Weights of a small mixture-of-experts language model, trained from scratch on English Wikipedia: 9 layers, a softmax router.
Below are experts of layer 3 (counted from 0) of a mixture-of-experts language model. Rows are named router (the router's row for the expert), gate (a neuron's input weights, with its number), up (a neuron's input weights, with its number), down (a neuron's output weights, with its number) and show model dimensions 32-63. Each number is 128 + 32 x the weight over its row's rms, rounded and kept within 0 to 255. Numbers have three digits each.
After each expert's rows: "comes after" lists some tokens at least twice as common just before its tokens as in all text. This comes from a sample of Wikipedia text that the model never trained on. Tokens count by the router's weight.

# expert 3
router:195154119125195175097091155080109066085057157129084127127085136161159126163102101086097095182124
gate7:143167166138093076124095155147106106145079124117115109091128088129042152125079114097163148110081
up7:148107173091072083064126102114117111126042086080161141152179165139120085143112160109165126094115
down7:205117094192151115093137118152107152116155118151158163049153092151089099156105116178158141096159
gate8:062158154135106108118174148137203114206173167166060117090099115181210105093118125045139154147060
up8:134071158151112151167096165153136163084120117178158094174121199175125150099175092136159147155136
down8:136152115103150165169107136067077137155085164071149160104155116076119130108118106174121136122114
comes after: " |", "-", " the", "|", " of", "="

# expert 63
router:187108135194146134072141181121066067147107124177057100154135174142103146166104120127087134157124
gate7:115151142132136088116089188148109159132130128091150135103097083130060133112106113152172140096082
up7:156161082076098148131111167165121158114103152158218190155122092146164148085105171189100125128150
down7:168161113144139109173137129156172139119094126147151176153110136161089084153142137145143147083172
gate8:126142119161100074132115109106136118145130149188113112122097109129065169113141141151156055108132
up8:097153200104143077150080126127168116102089081103117140135133129110056182146140100151104115134182
down8:103153154144098140110146144158165103131151085149150124134127127124138155096133136059117175133057
comes after: " and", " of", " &", " the", " The", "'s"

# expert 36
router:181175148132104133123118090163099097107160149135112145143146144207165114151117147091165145118132
gate0:105119141126092151099150140157132104162138181152096103070075192208115121087152105179142094138099
up0:154135104094152092162144141111102105108066108136141144206111118076168137185111097098152169099169
down0:125151097082130166150111142126140168106200157201134187145180078101125154068142175056212169130087
gate1:164114095102128145106112089108100112062145163156119162126149170167114057146103125129150107127085
up1:112171105097139097146085173122167111132136147117115076142110132144130091117149120159142166163128
down1:138127093102138181082132166082102169123095132127119152116097108124147181172129105162118126125142
comes after: " G", " B", " K", " J", " H", " P"

# expert 57
router:141123176127127109137065123109146144084123160154125103123178130146130140161105091139117093148077
gate0:121091083127166116079146104124091139134137011074137141158140149100170177155121159094099177146134
up0:130101110069100099120084093099103142113154087104134145157081105045085143177108205144146147098171
down0:148122135112171121148104109114186141129108114166167108126171126108098103146093097090132046115118
gate1:056139113118199092105210111139157156106101130123112135111093180160096111184112123107132130188096
up1:086158120171155087099161071198169128132091157085117127119115178114104142117094154097171105170089
down1:165110099141159146094074125152194130103104159075181123137100097088105108157111102081204120131082
comes after: "\n", ".", "s.", ").", "-", "es."

# expert 48
router:196145126135185176102093151082103068079045158121106142127080141167167131163123099081115103180122
gate3:127129132084198122154182143122086084121142126137110117142154148170111104160097080192134075107196
up3:110140108117147149162138127103156114116128136136182116101210122145122109114134105160162090168099
down3:141125081090115162098126131153103137114117091167164135187102109094097150198142128160092144141142
gate4:120125132070130095102139144144107139150146158103146103178136124053094136087125134140149140177141
up4:111085122101152117145099103141147131173181059133160107130170077122069143155143156135116100125149
down4:099165078125080152157113102137199152098133143140148143111132094119157151140111194116143188104145
comes after: " the", " |", "|", " The", " United", "The"

# expert 7
router:125110059163145088087147134102094173125122028057157131114107134100122111141155123128166192135124
gate0:156124137118124080158164142140144117170104138135118091113130187134173138113114119146145099153149
up0:126192141150155077169165145084116110131078110118149087115080129123135143096172202137178112102129
down0:129070116120129139168150167131134081160107116116125165071152109151144096063110125168140094104166
gate1:107125153101159096069059118155144114106142126103125131109143147106111044113107165132143056186090
up1:136160121102093129175189116092113142173089129165109094153119104154154222116174114116086188065175
down1:112172141067086137149099110170151128089175126174068073118092128092101110143150088142152175113163
comes after: "\n", " ", "\n ", " 1", " 2", " Party"

# expert 60
router:148132178139091110111140151123137188142090126126091140146088124148132144087161118122120182155135
gate0:113135136116115110134117174118140113084149113095014107103203166117127152139174131123125167107156
up0:111095091137106111098129112165201123169107094140127064182086194129105156126150144124154069160079
down0:108141132187114121126109134101185127155071142118122113125171103103097142117111183084082160079149
gate1:135107150140150139089127152126111026112139122091170125083092082161101144109121046106083180137154
up1:171077116150068126131131107118114185158110090189130162179151171127164131122120150116149098079125
down1:145162107143115112140117172163092150103091142185151115122137112085127120204094147175127107139114
comes after: " number", " the", " with", " one", " and", " for"

# expert 16
router:191152128130185181105095144083107074073050157125099144126078144170170128157123098077118097179123
gate0:135114070138164099124160121204103141127105138121137122137082123145094159076125125087075181130081
up0:162102071169204132149167122172171225134129159101148144142134164156142123104102160113114211095132
down0:168140117101181136154137079111132102164102148133186144122150165133087148130160149115147197135101
gate1:140105164126132140082104109119090233172146131121117132161152120087159092176145154142152100139172
up1:125151103167108122143109106113127053152178095122161078127153146102141097139109127130173111102095
down1:155111118184131116138114135125094129084090164088151160124134094141145094138045169098114098129170
comes after: " |", " on", "|", " from", " to", " at"

# expert 42
router:154127139075167111170095138103142162112091146126142148083076089101101162164075204132125070156142
gate0:184159099138142111128122180123119122154115135148176145096123198146091131119124122101149141104146
up0:201151108126149106120101192136137116164096144149179123103120192125095128132118124114169179093186
down0:169113202126124187113114146137164151115130136177120173131160127094120130095136150193085092140124
gate1:134085114101092151174123183168077113115115134117117123156153128151093079150186175106189090166135
up1:119122086175187098152089120122152128137135108167146136132148143144140047163083080102133137084172
down1:149122164142139119149111116136096078168100065125080141159099116100129157126155166200079154131162
comes after: " in", "|", " In", " (19", "In", " (18"

# expert 45
router:189152126132182176109096146081104071074054155124096142129078144171167132157124101079116101179122
gate0:140101055099119094151136141143083119132144179147112111141132141196115118111112158172077127123203
up0:122103116110112111084225113135169155080141091142134142144103162210164150155136071125111134135102
down0:081123140134099155103111176084106179153100135092151090114096080138124106087106130233100145128135
gate1:072174127147146071113123098120175088138131169139169084088094108186121119159173135120138184141089
up1:030116106087110141121170121161151078115112170136141140141097111149087109170147177068161148121103
down1:138092108174139092089082105108139114117136131102173145176148157100132166119161071143169107088156
comes after: "\n", " did", " for", " use", " according", " According"

# expert 52
router:190154126126185176113099157083111073073065152135085132125071154170164131156114100087110102181125
gate0:074149105073141076124104196184156140107106101181139051105105097114133110122157081121154130125107
up0:075159181102173146158106090120151168143156178143201109176119116094142141127118146117146043120115
down0:143118133137107138060107119130132122151096104184085121167187088110119120172185137144122161066114
gate1:116129127152147121113158164140123149071187146146104088152142075125137125130139110094159145111140
up1:146118141087100183135120063106134134148155087119111165095103155166107114162113158205093066092046
down1:133134129071162105166180053170135125122097086100196132137156164109156119138157156171055069094102
comes after: " the", " |", " in", " of", "|", " United"

# expert 6
router:072195106199049094167137164137116115097087153153115147095129133108157113181090114109149106138100
gate0:067090146159104123082105153109067115147178156160156171090141120166087148131111117145140122111115
up0:183187124120150128178172111150161111120106083077082084171130132071145123140136108167122105146116
down0:157153137126071096107194063087118126163117163103119093121094119111164113183148121130082073142138
gate1:140170138159174169116157102145157121116164129135084110159123135142140081109190155144110169161153
up1:097136092154146143110128121152124102125106136157087107139093131175122075121148147163106163147152
down1:158121135136151090166150137130129118213106090128098068127164116191153125112091154132118155200100
comes after: "\n", " |", ")", " =", ".", "==="

# expert 0
router:193145119132183178114091149081104070075048154126106140128080138166168128160123097076118094182123
gate3:127172115083143114129123061166154075177175092182187066166144160109137131130081076109144142168173
up3:120195091147074123074168156094143117106074127104101143118098115133120123134082161165104137084145
down3:137141153118089145123090117138124156112069169164120114110167168097114125126178129095121202172131
gate4:149130068125063108132145170148123114105054048161048156157115087069123113159165131111119148091157
up4:124084101084181179114132139110213124176160104122178062102126095118135115115076076128124092109090
down4:160129091121123125136082086134103127180128100158170076124105173148163153118104109085111149123110
comes after: " |", "|", "==See", " that", " The", " where"

# expert 40
router:119083151120145087128157154121121165122158119113130120165159165062151150089085142111184120119109
gate0:138136137177134156115134170078106118146179102173087130138124176165128156109098142117107118152104
up0:121121135164092104117154110170148186107126117151157085157156132099110107138123114114101103152156
down0:112150117175090145103107182132091162093124096188122135129150117155118185152158094166100238115148
gate1:140154147220121165175148162160174189162124056150116125110132142103161124148175138150097128153114
up1:156136108120195113133131129151102103101098166116136098150160097126126129141111155118150065068132
down1:059180074064126157131089112073122156145164162147145090171106179136089060136157124108105175160170
comes after: " the", " a", " his", " The", "'s", " their"

# expert 19
router:188148124131185176111096145080100071075058155120101139129079146169168133156125101082122095181123
gate3:090146121074111201164104176158115119149123151081144087077153146172168077117108070063175082091146
up3:132094138177122140100151092136154149092068196128101085122154131063109137102132144179132084125112
down3:075137197125136061129138115080130128121107180121113145082122136078091125183101119175177150086155
gate4:154126087105117108110105079180127124132048121140140108123152113125136117115125160151139127105167
up4:126117166107157121131103095097101184115137132138136114125138103102162122174140150155120087074114
down4:154144103111095111133156167161152121133113067066135173118082140103130134100107106148111161189102
comes after: "\n", "3", "2", "4", " such", " stated"

# expert 44
router:135118066093097133083107143106184067091167136140103177138128095118123166145116107179108152126184
gate7:124082151145188114080152112164162110103129096090124086152134131155137118168127164132131101115131
up7:131147127069127091180171091096111108133142123168139180155121151122143101091170131121201078120105
down7:144040081175118146135123095106128147085152108164134091137166133166162094085161141139133137159094
gate8:142172131118168111081127138121125054089139140117123156153176165076079171096129149139135169099125
up8:087079196108057149093129161179115170109130164179168132072125071127158113181099108086121095130118
down8:140164115108125099097074209063163124084106159122092110136180104169129086176136149086121099166131
comes after: " to", " he", " who", " and", " they", " He"

# expert 59
router:192150125128182183110098151081106070079053155125097141123081144171166130158123105079119097178125
gate0:154176128063124107151117120151098130178138161053126101088174157120122059087069112162189089094152
up0:129124133092221143167136211174186103084072102138132141142155176176137162115138181173070180093114
down0:084168165157139162121175112106124078124070169141122091113148148099185116061107137121135126120131
gate1:115146167095140076104159160188153142190130105115116044189176158145151067109185123100140112160119
up1:113201059085152090159132137143177138198159094131082097184121116115088129093190142080080094153139
down1:149156178144087141127107117144123102102074108098123082153158113140101110088097111145141102149140
comes after: " |", " the", " in", " of", " United", " New"

# expert 58
router:191150130130187178104092147084108067081056150124103137120066150167169134157125097084118097183116
gate0:148129145084088112163111173182150085148131164158142124141153086133085126118128168127116126087099
up0:234080102156149104134140127100071121109136120166139147084103149188110088090100085162127114146108
down0:189139128134154108060135208146101112132142146151115128122122080110122122182117102207134151102131
gate1:090153130139123136120127157133129143125172168127142205072135127155123169087118086194115046060070
up1:154152094159182136130136127112157140209116100191146075067134104172074107208156124095048198132083
down1:156146146105112153123107138177129106111126096120161069138143123152200002146138110106130161151168
comes after: "\n", " |", ".", ",", " such", "s,"

# expert 22
router:073088106078144169090135096125119089102106157143090078176105135083050100180150123121128089152103
gate3:112178155113078121101165129130109118130114127126100141190119153147166109077138170171136058180115
up3:133134107140155109156142139116138108147128117090174091133154103108137125161194049107115133144155
down3:104180141132119169110097100186134136166123144131144158078128162160072130172138124115117068129106
gate4:120152132149073140125064127152107134137165081124125156120080111062089146174069137106121102096142
up4:127133081141043161106101125139082110178157154164056108109090138138078105159072148169129136106114
down4:132185097104130127105102123144097179188219104127105061144090113157116121120098096133151159159159
comes after: " |", "°", " $", "′", " +", " 1,"

# expert 5
router:107103112138155146114140113120181208217113166171141187051103143139086113092141100110084124136124
gate0:168154128148097105118179141167128096115130162099081143150119127102199113074134144152150113170125
up0:098217132138163131154158128139163161163155158121124135124168117188150072106097118128192160122149
down0:071188140111163136077118136152186116118079049096139116100162117161136140142119144112165117155116
gate1:100135107162141123115174117075171229102111141151110139098159119172119145109095099168161213139138
up1:157141144076126094151168130171148069084103125133150140163142111139122084164117148129145050102070
down1:144106147171116135126101131116146177136157109080120110179132184101095114081153142147127147091105
comes after: " |", "|", " /", " on", ":", " ft"

# expert 33
router:152109122080096160099097163128178129101232151152125162110156088061125200109147137201087150096125
gate7:126097168109116098182128126135156175138170150176136112153096109090119089161084135184112182104152
up7:149097187144125102138126160150126129124140174154138141091122141118096101162093148160135212143153
down7:115090115047154156127115065162124162071118126134144153100073111182167138118126161109126075088108
gate8:185071138184135111133106119165115058117081070132159152155160102133164150136124138140053116092109
up8:104142103133171095103106151137126174136165111112098164112127119106092128084113077207143119187100
down8:137110133089164129153185159132153136080103049065124126141122119117167213126100147135164165096134
comes after: " to", " was", " he", " and", " also", " were"

# expert 14
router:193152123131183178107093141081101074075050153121098145126081140169169131156122097079118098180120
gate7:152125119140098106116171186118110064122074073169113133078124105114145137143109143134091119099119
up7:158085109121150172112146152078124161093105049101108090107122115101108137088128121139190153092080
down7:117120149103127119132165139164076120150106095182106137126143105151128148138111144149095118095139
gate8:107100172116186074094170116126153140118212102139099124042100135111125153095122115130138169174122
up8:131163105094118151125087110151135101165000128104099072162083136183117091072127116180100137189085
down8:103181102115163067114118159135115120140173114105122069115149160122112124144146150122110100099104
comes after: " |", "\n", " of", "|", " from", " with"